From a checkpoint of a small mixture-of-experts model trained on Wikipedia.
Training: a variant of Muon for the experts, 7018 steps.
Below are experts of layer 4 (counted from 0) of a mixture-of-experts language model. Rows are named router (the router's row for the expert), gate (a neuron's input weights, with its number), up (a neuron's input weights, with its number), down (a neuron's output weights, with its number) and show model dimensions 0-191. Each number is 50 + 15 x the weight over its row's rms, rounded and kept within 0 to 99.
After each expert's rows: "mostly gets" lists some tokens that are sent to it at least half of the time. This comes from a sample of Wikipedia text that the model never trained on.

# expert 6
router:47 50 44 65 67 68 10 46 52 33 62 51 42 52 54 74 81 50 44 53 49 36 68 52 63 36 57 62 45 41 43 39 29 43 64 49 76 52 52 54 37 44 57 32 45 47 46 34 62 55 73 61 57 32 40 69 36 19 47 40 45 49 66 50 67 56 76 41 42 63 67 44 52 56 64 48 61 48 35 61 28 40 45 60 72 80 35 61 47 25 76 61 49 78 38 35 52 84 61 31 81 60 45 69 50 29 27 52 21 61 53 20 50 49 23 27 69 40 34 28 78 44 28 60 86 52 58 38 64 54 56 12 60 57 39 62 52 78 60 57 40 23 43 76 77 52 53 46 72 57 70 52 67 33 66 48 49 57 51 56 30 44 31 62 40 57 65 63 42 54 40 16 54 55 62 31 38 35 66 46 74 44 39 56 35 69 47 32 56 45 39 56
gate0:53 72 62 84 64 72 63 38 63 56 65 59 53 43 74 51 59 11 57 57 40 61 57 39 41 31 62 49 59 52 50 40 54 19 36 67 37 69 54 41 36 60 24 55 51 49 58 49 65 54 37 33 34 24 72 36 36 66 23 50 65 48 51 62 38 43 53 63 46 48 57 46 59 73 80 47 21 59 67 73 44 53 54 19 39 59 50 64 41 52 46 55 36 58 23 57 38 61 29 40 49 49 71 62 24 49 47 60 46 46 58 37 94 37 54 35 36 29 99 58 59 51 31 31 49 33 54 62 81 49 73 50 17 52 30 52 28 70 69 61 31 42 51 44 38 53 53 35 63 42 54 33 41 70 44 64 26 56 51 68 47 65 67 51 55 58 72 53 66 67 34 46 46 53 40 29 49 80 71 61 48 45 41 37 52 69 74 52 46 46 50 51
up0:44 64 32 53 76 58 85 51 33 55 54 53 38 58 28 31 42 24 78 54 54 39 59 35 35 47 43 59 43 51 42 66 52 79 61 52 36 70 34 56 36 66 40 61 55 82 33 46 50 23 52 30 27 34 42 31 49 36 68 60 38 51 37 55 14 48 58 38 59 30 60 59 47 48 67 34 25 36 50 59 44 42 66 51 60 47 41 72 58 70 54 42 33 26 49 52 31 79 66 54 34 08 61 63 33 54 50 59 46 51 48 60 44 36 77 44 36 74 58 68 52 79 26 35 37 73 42 57 55 43 13 41 42 47 53 51 37 31 73 53 54 68 58 16 45 56 55 54 41 58 69 43 50 57 24 53 33 63 25 78 49 59 55 33 30 26 72 17 72 34 56 46 31 55 30 48 32 58 56 58 40 63 46 67 45 29 42 65 38 48 48 70
down0:46 49 70 66 33 23 47 33 56 67 43 56 47 44 49 59 84 69 57 26 37 52 85 48 27 53 41 40 51 56 35 41 37 23 16 40 49 45 38 20 44 52 38 51 46 49 50 99 26 46 43 74 61 50 54 60 72 40 38 46 50 29 43 54 41 47 17 59 52 76 69 43 81 69 72 64 45 34 25 32 45 52 55 60 25 28 40 30 68 63 47 62 73 46 51 57 52 17 49 67 40 55 66 31 52 58 60 45 42 33 70 65 81 66 53 39 35 52 38 38 48 59 53 42 36 33 23 47 52 44 44 55 42 28 36 62 28 37 41 42 31 59 59 30 63 48 39 38 59 30 35 67 49 55 11 51 57 50 53 45 56 52 42 39 39 37 88 37 50 44 59 65 42 40 12 38 53 40 58 38 48 34 39 39 26 69 44 53 65 52 45 38
mostly gets: " fl", " inst", "fl", " const", "hib", " dest"

# expert 60
router:63 60 56 29 56 69 75 36 44 42 34 37 50 18 39 42 42 34 67 57 46 54 70 39 57 47 54 44 32 24 65 67 67 65 68 42 63 47 63 51 27 71 90 46 37 57 66 81 34 50 65 40 57 50 49 56 36 64 70 39 26 61 45 50 56 44 31 52 65 49 47 12 39 27 59 15 33 64 48 67 68 57 38 42 47 50 59 50 91 50 49 52 59 43 63 63 29 24 28 67 47 54 59 20 48 56 59 33 44 54 46 56 43 63 60 81 28 54 55 33 38 56 47 23 30 56 37 38 39 45 64 41 44 47 73 62 37 36 47 60 37 30 57 53 22 72 26 44 50 43 54 39 76 23 41 56 80 75 47 50 48 42 34 39 44 31 36 66 71 73 60 42 76 74 61 58 71 40 28 25 54 68 49 35 38 63 68 45 49 53 60 68
gate0:45 25 46 64 47 31 55 46 18 73 54 81 54 41 17 63 33 57 51 61 49 62 50 36 46 63 73 35 50 19 63 82 33 58 27 59 44 74 53 51 52 48 68 74 43 77 36 38 34 58 36 40 59 53 88 44 48 54 55 41 64 33 41 75 50 38 41 39 56 63 76 41 49 25 23 38 59 40 52 50 44 62 56 61 52 47 26 27 58 48 41 18 62 37 57 41 30 58 68 58 53 48 43 38 57 41 26 40 42 70 61 40 54 38 34 52 62 90 49 49 45 58 24 73 46 58 70 61 52 52 44 55 47 15 72 37 20 55 45 37 27 44 37 68 47 21 38 45 17 45 35 63 64 38 67 52 45 80 57 48 42 57 48 56 74 10 37 59 42 37 40 34 64 81 62 52 56 53 51 58 53 52 73 54 56 62 53 71 41 48 43 40
up0:24 20 56 72 59 17 38 57 48 67 20 33 38 57 45 47 51 62 52 74 53 71 37 51 42 69 57 38 46 65 43 44 63 58 67 53 44 63 18 38 39 52 59 29 40 56 47 57 35 47 63 61 73 76 59 57 66 84 23 23 28 58 54 47 17 57 34 67 46 20 41 60 30 52 48 60 66 50 62 16 78 67 63 41 52 54 39 22 70 73 57 15 48 44 79 38 41 46 40 62 65 62 58 58 19 64 42 52 44 41 45 64 57 36 48 35 42 46 63 54 61 62 71 26 61 41 58 48 23 42 48 38 60 51 25 59 54 72 63 88 70 41 59 64 50 54 46 40 69 34 44 60 41 35 52 58 57 47 64 45 49 33 38 41 32 68 29 61 64 44 64 41 44 54 26 48 45 34 56 72 46 46 78 38 62 20 60 64 33 40 44 49
down0:48 65 68 36 63 48 68 83 53 35 58 38 55 56 51 32 26 44 72 84 33 56 38 74 53 29 54 53 43 47 44 65 66 58 61 48 57 59 74 29 57 66 73 58 50 53 44 45 63 38 51 30 48 25 55 69 65 57 62 47 74 68 56 23 20 33 36 64 38 70 48 58 66 62 75 21 41 52 47 85 57 53 41 69 22 31 46 51 54 45 64 54 55 65 40 51 78 52 31 61 55 45 53 24 77 40 53 54 50 51 57 58 53 72 61 39 61 45 66 73 63 51 05 49 66 53 31 43 37 28 56 35 67 69 33 92 62 70 46 65 63 58 50 53 64 45 40 38 69 41 72 48 22 30 36 42 68 37 59 61 66 44 82 72 45 31 62 50 45 59 51 68 33 46 51 48 47 59 26 59 42 43 68 45 48 50 51 68 86 59 72 57
mostly gets: " –", " -", ";", ", but", "  -", " when"

# expert 56
router:28 32 56 55 61 76 78 55 51 35 36 51 35 58 83 49 53 39 51 60 51 77 35 36 52 69 34 36 56 43 50 43 45 52 40 25 51 61 60 55 72 58 36 58 72 32 30 21 67 34 42 45 49 68 43 58 30 44 72 63 46 54 42 43 53 71 32 40 96 61 16 56 44 96 57 66 42 28 38 31 45 47 37 17 61 70 55 24 35 32 30 39 50 53 27 37 45 58 63 34 80 47 56 66 29 31 27 68 57 50 48 37 37 49 56 47 53 58 45 60 67 46 40 62 19 46 45 73 53 49 54 58 40 62 53 41 57 46 37 55 46 53 81 54 68 51 41 54 42 61 54 31 66 45 65 20 65 47 40 41 67 31 65 66 36 52 47 44 61 65 89 86 34 57 38 30 35 58 65 43 70 44 48 44 43 65 56 60 42 43 54 77
gate4:62 00 68 42 49 53 39 20 60 49 36 57 83 46 45 90 51 44 50 39 54 67 84 51 21 40 36 73 48 79 57 52 47 45 74 72 46 59 34 53 41 56 52 26 53 71 44 42 44 65 65 51 39 32 74 58 30 37 56 76 48 64 50 61 36 69 57 33 47 78 69 14 39 44 41 51 40 76 59 43 61 64 41 51 41 48 45 55 41 30 57 32 32 63 71 42 52 45 48 32 75 67 66 46 48 53 45 71 44 39 30 43 65 71 49 64 60 36 37 57 70 30 17 42 44 42 36 66 37 35 43 73 56 47 55 52 54 41 64 47 55 53 51 59 79 65 53 58 48 44 53 73 41 53 37 45 47 63 40 17 46 57 46 41 45 63 40 53 67 88 46 30 39 33 55 59 50 63 73 84 67 67 61 38 71 63 50 38 58 42 25 66
up4:63 58 86 39 38 45 58 40 76 53 43 31 59 56 34 46 35 51 48 59 59 62 41 53 66 27 34 76 77 64 42 57 53 35 40 46 43 43 42 21 52 19 67 70 42 68 35 53 64 41 37 63 38 81 58 68 53 73 38 42 59 29 33 57 42 39 56 19 55 56 68 59 45 45 60 28 72 52 61 56 39 50 55 53 39 49 26 59 55 44 57 31 76 25 20 35 35 66 52 45 63 49 48 38 68 17 58 67 45 52 56 62 81 66 31 57 37 34 41 30 65 61 56 21 48 79 44 62 48 57 51 80 50 67 69 43 62 60 41 84 58 68 48 69 64 50 58 55 55 71 61 54 54 25 45 62 65 44 27 49 29 63 50 49 66 65 53 35 17 75 59 36 25 70 43 53 20 59 47 49 67 18 57 66 38 57 74 38 68 42 59 45
down4:42 65 36 67 32 40 49 52 75 62 69 45 66 69 51 76 44 77 74 32 63 32 55 61 54 56 64 54 33 81 53 64 54 53 33 23 59 44 44 27 56 57 38 26 41 39 52 41 73 48 46 78 60 54 56 40 38 62 72 33 47 42 38 67 51 34 36 74 29 58 64 32 64 29 24 43 76 43 57 38 60 40 52 44 22 44 23 23 85 47 27 49 67 73 54 33 58 30 82 37 39 55 50 60 57 52 50 50 32 55 48 50 54 70 42 48 48 36 49 67 49 45 74 55 65 50 47 66 63 47 70 38 38 52 73 89 48 59 56 59 37 45 71 63 55 55 44 35 34 41 37 61 73 46 12 55 69 43 40 61 48 43 86 41 52 55 18 59 43 28 54 53 89 45 54 65 48 72 31 48 60 43 52 52 52 78 57 25 37 55 35 59
mostly gets: " ex", " con", " trans", " reg", " Reg", " rec"

# expert 59
router:45 58 67 19 60 34 38 79 83 51 47 57 51 51 29 29 37 58 59 51 40 78 53 63 63 44 47 32 15 36 53 59 38 71 58 70 66 34 65 35 81 73 27 65 38 64 46 65 62 57 50 56 45 23 38 68 36 14 63 46 29 50 62 68 33 32 45 37 61 24 42 51 76 44 82 55 45 34 58 45 43 67 48 51 49 46 40 78 31 55 42 72 64 61 60 53 25 54 55 75 30 56 43 58 27 57 63 68 56 40 37 48 59 29 53 30 75 58 39 50 49 62 28 55 28 64 51 43 34 09 69 40 29 38 40 27 24 49 59 75 58 46 32 31 26 60 33 38 61 66 42 38 54 42 59 72 26 36 73 48 44 33 68 28 46 48 50 58 46 54 56 67 42 58 42 37 55 54 33 49 68 59 59 45 54 45 74 34 55 51 38 31
gate0:14 35 63 34 50 58 50 65 44 63 55 88 68 45 48 34 64 34 37 57 60 51 37 51 27 49 14 53 76 53 26 47 47 45 46 39 41 46 68 45 37 80 38 65 60 80 56 53 50 64 55 44 58 52 52 45 59 56 53 35 67 43 46 52 50 39 49 36 43 52 39 52 71 50 65 78 59 29 83 39 69 99 78 96 48 55 60 44 73 63 64 67 72 22 53 43 39 50 79 50 53 41 38 34 35 46 46 30 40 59 71 22 40 85 44 61 28 60 47 54 39 50 19 73 51 54 27 51 37 47 54 59 43 59 25 38 43 57 40 62 72 55 43 27 48 28 34 43 44 52 51 61 35 51 50 51 48 58 51 48 53 49 42 24 38 46 30 64 48 37 80 76 62 63 45 39 54 68 46 53 61 51 47 59 42 71 29 66 40 58 38 35
up0:53 43 59 62 41 55 44 33 76 40 52 68 55 26 65 83 56 40 54 71 22 19 44 61 40 17 55 25 27 50 28 35 61 51 34 36 35 55 62 40 49 36 44 39 81 36 54 63 40 50 70 52 32 39 28 81 38 30 44 48 33 44 80 55 49 63 43 48 39 41 40 45 36 67 55 35 68 41 64 38 20 59 50 66 59 61 57 65 56 72 68 51 50 36 32 40 39 22 30 46 51 65 68 47 50 37 64 71 65 41 67 62 39 57 46 38 51 37 60 33 80 60 52 29 63 67 56 36 65 76 57 61 78 39 70 42 27 36 33 37 71 54 76 76 31 50 36 52 42 28 63 64 40 54 31 46 50 30 35 54 32 49 42 53 49 40 50 74 55 53 53 51 64 24 36 62 42 25 24 44 51 53 68 56 64 27 39 38 76 62 87 52
down0:45 42 56 57 35 53 33 42 36 41 31 34 30 60 16 52 66 58 47 46 81 82 44 38 70 51 68 80 54 52 54 36 24 57 26 30 39 40 47 78 50 52 43 48 27 32 59 79 44 38 44 51 65 23 37 38 36 53 50 45 62 54 56 59 77 75 31 47 60 62 51 71 40 38 52 75 64 77 47 63 67 27 45 63 69 42 30 29 38 72 29 54 38 52 54 48 54 79 43 63 59 63 20 73 62 50 42 44 66 34 45 37 66 75 32 78 52 57 53 52 51 46 59 30 63 48 54 49 42 46 69 65 18 44 54 41 56 52 60 42 65 27 75 63 80 59 66 41 48 63 29 39 40 50 65 64 37 58 67 40 42 52 62 44 52 75 45 42 46 25 75 73 57 50 47 56 54 51 66 41 71 59 28 44 14 54 48 23 19 34 33 43
mostly gets: ")", "),", ").", ") | ", "}", "\","

# expert 20
router:69 62 46 36 36 69 44 70 50 65 71 50 44 54 41 58 30 49 73 32 48 54 61 58 53 12 54 43 51 50 63 27 53 52 67 69 42 63 59 50 60 13 81 10 59 41 53 52 38 61 53 49 67 68 47 56 52 41 68 28 27 36 43 69 73 46 73 30 71 38 37 73 50 39 58 37 23 39 51 65 67 50 44 24 55 30 64 73 50 38 46 57 30 28 28 16 65 29 65 13 25 79 38 52 38 47 46 43 67 74 44 75 70 66 51 58 70 53 40 35 57 50 51 67 40 61 25 39 51 80 42 22 86 28 50 28 41 47 50 72 60 66 46 38 55 40 60 53 36 54 37 68 31 51 66 53 35 61 27 69 51 68 67 45 68 26 38 31 59 39 43 51 54 59 69 42 66 46 54 44 51 52 61 51 45 58 49 49 44 48 38 43
gate0:73 47 53 64 66 47 40 49 44 33 37 34 35 61 58 36 45 46 40 47 43 60 56 38 47 55 39 39 77 22 45 46 48 42 21 40 55 43 70 24 40 48 44 83 52 30 33 90 61 58 49 36 67 31 54 49 68 81 58 55 23 33 44 60 49 34 29 36 54 61 46 64 76 43 40 61 33 59 48 53 51 23 28 49 50 41 54 29 46 61 49 74 77 49 43 59 41 40 28 74 61 65 61 32 75 39 40 51 38 43 41 55 60 38 36 52 15 59 75 35 24 46 82 64 76 70 53 29 45 52 58 46 50 63 63 45 38 66 64 54 39 36 63 59 86 39 44 50 47 36 32 60 47 70 57 60 24 52 41 64 82 49 53 40 43 57 76 43 35 36 65 68 32 49 79 45 60 61 61 71 47 55 60 24 70 71 35 70 65 50 79 24
up0:34 41 64 47 45 33 65 52 62 47 60 42 63 61 51 49 54 24 47 31 39 70 59 65 45 33 50 55 30 60 38 55 42 81 79 57 47 80 37 47 41 39 28 61 48 18 76 35 72 20 45 43 52 54 55 63 48 27 48 29 47 61 59 55 29 64 66 70 42 54 58 59 32 65 51 56 67 37 50 61 68 37 34 52 59 58 67 34 61 40 40 28 58 35 30 25 87 54 77 63 37 48 35 58 18 58 49 32 58 38 40 89 63 37 62 50 79 54 46 59 75 58 49 35 56 42 61 42 53 52 42 55 18 70 40 58 68 55 60 45 26 47 72 52 11 73 51 58 40 53 70 54 45 27 75 51 38 86 49 65 31 58 42 57 61 55 52 65 37 50 55 45 60 49 21 84 54 63 59 67 52 49 21 68 53 72 62 41 29 39 48 49
down0:61 73 41 59 32 44 38 50 49 42 35 48 71 69 23 50 66 24 44 51 53 76 33 42 42 47 57 43 61 31 47 63 46 71 35 56 10 74 48 43 46 56 18 56 06 60 68 81 27 47 60 69 49 45 58 47 51 39 13 69 38 51 45 25 37 40 61 34 32 61 60 32 37 53 26 51 65 68 63 60 64 43 59 53 40 76 67 47 47 56 49 22 80 29 38 72 72 54 72 49 64 54 86 45 41 38 48 36 21 57 67 56 42 51 74 51 40 58 29 48 26 38 46 46 65 23 73 68 46 71 48 46 35 41 38 38 58 42 56 48 51 56 57 50 39 40 54 18 51 51 35 65 74 67 48 41 58 54 67 50 49 35 59 78 33 17 40 43 40 53 62 60 61 52 53 66 30 36 43 70 36 59 55 67 64 47 61 69 44 23 48 50
mostly gets: " |", "|", "\" |", "% |", "a |", "s |"

# expert 55
router:38 54 62 60 73 46 47 57 67 47 71 20 46 80 80 64 76 31 20 38 40 39 48 58 23 38 44 48 49 59 40 39 28 44 34 86 51 24 30 58 45 60 42 56 50 50 64 35 67 53 62 42 37 42 38 40 68 63 69 33 20 49 31 37 70 44 61 41 43 59 54 31 31 66 52 29 51 35 25 52 30 44 64 21 62 66 84 88 44 60 41 64 46 59 36 38 64 51 22 58 49 57 59 73 35 63 52 26 39 41 62 52 50 54 40 52 56 38 49 46 73 62 55 59 43 37 63 49 56 53 43 50 40 56 60 61 24 44 43 43 51 47 22 47 61 69 68 76 64 45 57 62 26 22 33 40 52 21 47 39 41 29 75 57 38 68 61 59 80 79 45 37 59 42 35 49 65 51 61 77 46 26 74 62 63 41 51 37 49 53 33 25
gate4:44 23 46 71 60 31 52 17 53 45 69 41 58 31 51 57 50 62 34 66 25 30 58 30 42 46 46 50 38 38 53 31 50 47 66 36 30 37 20 36 47 20 24 40 39 60 47 47 27 51 59 34 45 57 52 59 45 54 55 57 60 66 42 23 33 41 48 37 52 64 76 67 63 57 47 72 74 58 41 59 69 48 67 51 53 65 66 71 60 96 57 44 61 63 49 46 42 43 41 64 56 59 65 33 46 52 39 61 50 59 96 28 59 35 39 50 40 34 60 44 67 52 83 46 79 42 51 53 50 63 57 43 38 59 67 83 37 60 27 17 57 64 58 82 56 59 35 54 64 61 36 48 46 54 57 27 77 63 52 57 37 61 39 67 53 46 33 48 53 50 36 14 46 30 67 65 33 36 45 62 59 00 66 46 53 53 47 51 47 35 45 70
up4:79 61 55 56 28 56 66 51 48 57 64 38 58 67 36 37 32 45 65 57 36 48 65 59 59 99 67 45 76 39 45 57 45 75 74 65 69 89 42 47 60 41 79 41 57 63 42 54 44 64 42 71 59 34 27 54 31 71 54 61 39 45 60 51 46 54 48 56 45 14 42 62 56 65 21 45 54 44 42 15 89 69 62 56 43 38 40 47 50 37 45 37 66 25 32 57 37 60 40 41 74 44 49 61 43 55 54 58 55 43 56 66 47 46 37 57 50 50 44 62 69 13 57 36 24 49 24 55 53 49 53 54 79 64 17 50 56 43 40 40 61 43 50 40 53 51 49 74 85 38 53 37 37 58 65 61 71 43 40 55 79 31 57 64 31 62 52 42 52 29 58 54 31 45 22 71 65 58 37 51 64 42 46 49 88 74 70 32 41 44 33 34
down4:63 73 67 29 60 75 58 46 32 69 27 40 61 22 18 48 55 23 61 49 71 78 46 41 46 71 65 63 49 48 52 51 56 62 42 33 33 40 57 71 58 41 29 45 44 59 48 34 65 43 50 40 34 49 74 47 54 65 55 45 45 32 28 38 38 40 38 61 71 36 31 75 45 77 32 42 34 60 97 45 61 41 46 61 02 51 29 32 23 59 43 42 49 60 34 35 43 54 62 71 57 58 69 58 61 48 43 59 42 30 59 49 53 42 54 49 47 72 67 69 46 25 52 44 54 49 34 39 56 45 56 49 13 57 30 26 62 37 41 72 50 40 51 30 71 49 46 55 44 71 35 49 60 59 49 08 39 75 46 57 40 69 25 47 86 39 48 37 46 61 86 56 43 65 55 64 43 42 41 43 31 59 46 55 45 71 57 75 45 32 59 53
mostly gets: "an", "han", "in", "ani", "ar", "uan"

# expert 5
router:30 53 34 76 61 49 32 54 67 50 43 47 28 47 37 62 62 46 53 43 50 49 61 52 36 46 45 72 55 31 60 58 33 45 47 63 54 62 17 49 37 52 54 61 52 41 33 57 67 73 54 50 39 82 73 63 37 58 48 37 41 53 32 62 43 49 49 34 47 57 39 51 54 45 23 79 33 26 56 29 46 47 36 23 14 45 57 54 54 57 44 38 39 68 72 39 59 66 55 37 19 39 42 58 61 49 45 60 69 54 61 44 50 16 74 60 56 58 28 39 46 61 35 68 48 32 27 72 68 69 66 30 65 50 67 48 82 33 52 50 43 39 47 58 66 29 46 39 49 57 40 78 36 59 38 36 41 34 64 42 75 53 38 46 40 38 38 35 16 75 32 43 21 48 54 00 35 43 66 72 81 59 38 44 54 50 64 69 29 42 80 65
gate4:57 30 46 30 35 48 78 27 22 47 62 75 31 94 52 47 54 42 58 48 42 46 52 59 46 41 35 58 41 38 61 31 59 76 34 60 60 64 60 50 53 39 45 36 40 55 51 50 54 58 55 50 36 46 42 48 30 47 58 43 63 45 47 35 51 70 28 50 57 20 23 56 36 70 39 72 35 42 44 80 67 46 43 37 43 18 60 37 44 41 58 43 61 30 36 44 43 66 54 39 34 34 56 30 53 85 28 39 35 46 59 72 44 41 47 64 54 44 32 70 48 09 29 60 57 76 69 52 63 70 48 50 49 54 36 47 38 46 66 19 50 67 45 32 73 67 60 32 24 43 54 48 50 38 31 73 76 72 44 42 40 73 75 48 61 62 92 73 26 65 56 35 34 73 64 50 60 39 55 67 32 71 63 48 67 72 61 41 47 31 66 46
up4:46 64 77 64 59 43 54 48 39 49 61 45 50 20 92 31 51 49 45 55 55 37 37 53 36 44 24 42 70 73 36 47 35 39 28 45 65 72 69 73 62 49 56 70 39 70 35 55 51 67 44 47 31 43 78 79 77 27 58 51 37 43 23 41 39 68 63 54 39 53 49 54 39 50 41 23 47 57 43 28 48 62 32 47 37 31 62 63 70 52 56 55 76 55 80 56 25 51 47 38 30 68 39 29 31 53 21 69 67 35 33 27 56 43 44 45 38 67 53 72 36 60 55 55 59 60 46 23 41 42 54 22 57 57 63 60 35 46 40 64 30 49 60 38 41 26 67 29 35 61 62 49 40 32 63 56 41 39 44 52 29 89 36 24 54 68 66 32 39 47 48 38 30 65 31 53 51 53 61 68 75 68 26 63 52 58 41 44 38 73 57 86
down4:55 66 37 67 47 53 60 62 70 47 35 55 60 57 64 80 76 67 51 55 54 38 33 11 47 45 52 61 22 32 54 47 51 71 34 43 27 40 71 56 52 52 30 43 48 38 34 37 93 51 48 62 72 47 41 69 52 38 12 61 60 51 50 52 40 48 55 43 36 68 69 32 61 39 47 52 58 55 50 54 28 45 27 72 40 52 68 55 57 54 35 54 38 56 30 83 69 42 60 36 48 48 45 57 72 59 47 60 33 32 45 31 77 23 73 64 47 55 41 62 36 55 05 63 45 56 42 68 31 32 79 35 56 11 59 36 83 50 34 66 67 37 62 52 55 33 48 67 34 45 42 65 45 43 46 49 41 54 46 53 44 39 76 58 70 56 52 67 51 57 59 34 45 59 47 48 29 16 37 24 44 58 46 75 40 78 65 42 29 56 66 22
mostly gets: " re", " pro", " tr", " att", " acc", " comp"

# expert 8
router:38 64 44 76 41 40 41 37 30 49 52 52 49 64 53 46 61 47 46 49 51 62 26 53 57 91 83 53 55 57 38 35 25 49 56 43 44 59 50 36 32 44 49 61 42 69 58 43 56 41 30 49 49 48 28 44 46 61 42 48 65 43 63 28 56 47 52 42 50 32 22 35 75 21 47 68 66 66 33 33 47 56 20 75 77 52 50 45 70 23 41 38 66 39 69 81 74 60 62 42 65 64 39 30 65 49 43 74 57 34 38 60 61 33 50 57 65 97 31 40 34 43 54 60 44 49 45 30 36 23 76 53 32 61 55 57 81 25 38 49 53 57 61 40 17 25 61 52 58 69 68 47 55 28 46 41 11 35 56 51 55 58 25 56 76 55 41 43 72 47 79 64 51 43 33 41 67 36 78 56 57 48 46 56 57 39 62 56 58 75 27 54
gate4:57 28 42 40 57 65 46 62 35 44 48 54 61 27 41 46 74 69 61 58 77 63 35 56 50 99 60 50 30 32 45 33 65 14 63 32 52 52 69 56 50 45 46 47 53 56 41 33 57 40 56 34 38 56 65 42 59 59 58 59 56 46 83 39 39 52 31 32 41 58 55 50 49 39 12 44 58 53 39 78 54 54 46 64 54 48 68 32 52 48 61 41 74 44 59 54 53 61 65 65 57 51 71 42 34 47 51 53 22 65 69 58 69 56 61 35 26 66 25 47 38 51 31 74 58 34 36 37 58 42 34 66 67 77 51 45 67 74 87 23 51 66 28 43 51 25 29 72 47 61 39 54 45 53 14 36 29 74 84 36 50 52 53 35 45 52 50 32 54 48 81 37 38 70 63 62 59 51 69 17 50 52 25 35 61 30 40 67 47 49 65 26
up4:62 71 56 57 65 44 49 50 53 54 57 59 43 41 54 45 51 34 52 42 55 65 26 54 41 39 61 49 22 48 25 63 49 86 63 49 59 47 43 70 46 54 65 11 55 47 45 51 41 61 81 80 43 55 42 52 54 30 80 25 47 36 81 48 58 37 63 38 27 58 52 56 28 27 69 55 62 79 70 54 65 06 65 74 44 60 57 54 50 42 46 46 60 80 72 73 47 57 82 47 29 40 57 44 56 40 48 36 45 50 47 41 43 50 46 28 41 38 49 71 66 33 49 54 52 57 68 75 44 49 52 65 45 87 42 57 43 74 67 57 77 63 58 65 73 48 41 55 50 54 63 60 51 65 62 26 67 49 48 11 48 55 37 54 13 50 36 69 31 64 53 75 64 39 33 47 16 58 36 56 24 48 64 55 26 62 52 62 60 52 33 69
down4:36 58 63 18 32 53 51 48 52 69 56 81 61 60 62 50 51 62 85 56 50 27 40 80 61 62 62 71 52 65 64 54 41 29 54 61 38 56 65 48 37 28 47 47 41 51 46 44 55 55 41 59 46 71 52 56 60 19 76 44 68 35 62 45 74 73 41 14 49 63 40 57 49 52 59 45 35 40 78 34 56 51 39 62 18 43 53 39 57 54 63 65 65 81 77 40 61 38 62 42 47 57 58 31 49 57 70 37 88 65 24 43 57 55 31 41 62 91 69 72 55 54 44 38 74 56 56 60 48 55 78 40 63 31 60 55 34 60 63 76 33 52 51 55 55 49 46 52 62 27 54 23 46 58 32 36 52 61 32 59 54 71 36 48 53 42 64 16 63 61 65 59 33 57 38 49 57 34 54 32 72 78 16 51 42 38 55 72 37 55 20 33
mostly gets: "om", " well", " mod", " ft ", " prim", " typ"

# expert 43
router:46 63 57 57 67 68 30 37 40 36 49 54 35 50 62 39 27 44 48 39 32 28 72 56 70 46 49 58 59 72 56 55 57 48 32 42 41 38 28 70 39 43 53 46 98 33 49 63 50 47 58 45 42 56 61 48 65 32 60 52 67 43 41 66 43 43 78 26 56 53 27 66 58 42 44 50 62 66 59 32 82 25 55 19 62 56 26 34 07 49 35 47 34 54 50 78 59 57 42 64 53 27 43 62 55 61 41 87 36 35 66 50 59 66 49 35 45 37 19 51 27 40 69 68 51 57 17 31 47 39 56 72 48 37 22 40 46 40 64 62 76 77 49 53 52 47 72 76 70 37 44 59 30 34 78 43 39 52 42 35 72 29 38 16 83 50 48 47 55 60 65 52 63 53 52 44 36 44 40 64 37 64 56 54 41 34 51 69 53 24 67 47
gate0:48 64 28 63 38 49 58 67 53 66 52 28 72 51 50 56 68 48 52 38 58 28 40 24 63 35 45 48 30 70 65 57 55 44 68 64 28 51 77 46 37 20 17 48 82 62 57 40 35 31 48 50 52 45 50 35 69 36 46 37 81 50 69 50 26 50 31 55 75 71 78 45 48 50 43 56 48 70 43 41 46 53 55 56 53 54 19 33 45 54 56 34 54 51 76 90 47 51 45 54 54 12 37 57 49 37 58 27 57 73 72 39 47 47 56 66 46 58 31 56 34 47 40 45 32 64 34 60 44 32 61 62 35 46 53 82 42 31 48 42 13 48 48 21 16 34 34 54 53 50 39 65 39 66 56 46 33 31 55 28 46 36 45 63 27 33 28 52 58 21 34 74 57 66 55 49 29 48 53 57 63 57 69 49 60 43 27 65 44 27 10 41
up0:57 41 64 49 55 53 58 36 56 29 30 62 42 54 63 24 45 25 51 93 40 30 42 46 37 30 63 58 47 47 11 69 62 44 60 31 38 46 43 55 56 38 69 53 45 69 13 40 30 46 37 52 59 54 70 63 51 64 81 58 56 38 55 48 46 12 34 57 38 42 25 26 56 19 65 51 29 64 48 23 60 69 64 65 60 47 46 52 86 28 29 63 36 38 60 77 45 41 59 64 52 63 67 61 66 44 40 61 43 25 35 27 34 74 64 38 33 50 66 73 61 66 41 57 62 65 52 41 32 38 63 52 49 53 58 81 62 54 61 38 57 61 40 61 62 37 56 64 40 64 52 67 54 53 60 68 44 67 69 40 61 67 72 42 69 35 58 40 63 74 52 50 29 30 61 63 64 46 61 63 36 90 24 66 46 43 62 54 52 55 62 69
down0:75 76 46 27 58 40 42 28 44 38 39 50 49 59 49 48 16 48 35 61 59 23 41 73 62 62 54 59 39 48 10 65 36 43 70 68 78 48 54 37 61 59 44 52 61 73 33 55 65 56 56 46 40 49 68 52 48 50 67 53 62 75 55 59 44 55 65 37 45 51 44 43 79 48 47 52 51 48 37 46 48 40 51 18 50 54 49 76 88 50 57 53 32 63 17 69 56 48 45 47 68 81 44 64 66 71 66 65 30 32 53 61 45 69 51 73 41 57 55 50 43 44 37 61 45 16 62 74 07 46 57 74 51 47 68 46 77 46 35 45 38 57 27 55 41 43 71 60 16 53 66 43 49 37 53 34 44 46 44 79 44 50 46 48 64 51 80 39 49 43 55 16 29 51 66 39 84 76 45 58 67 47 50 47 70 61 54 23 55 47 72 71
mostly gets: "os", "oc", " dis", " Air", " pass", " leg"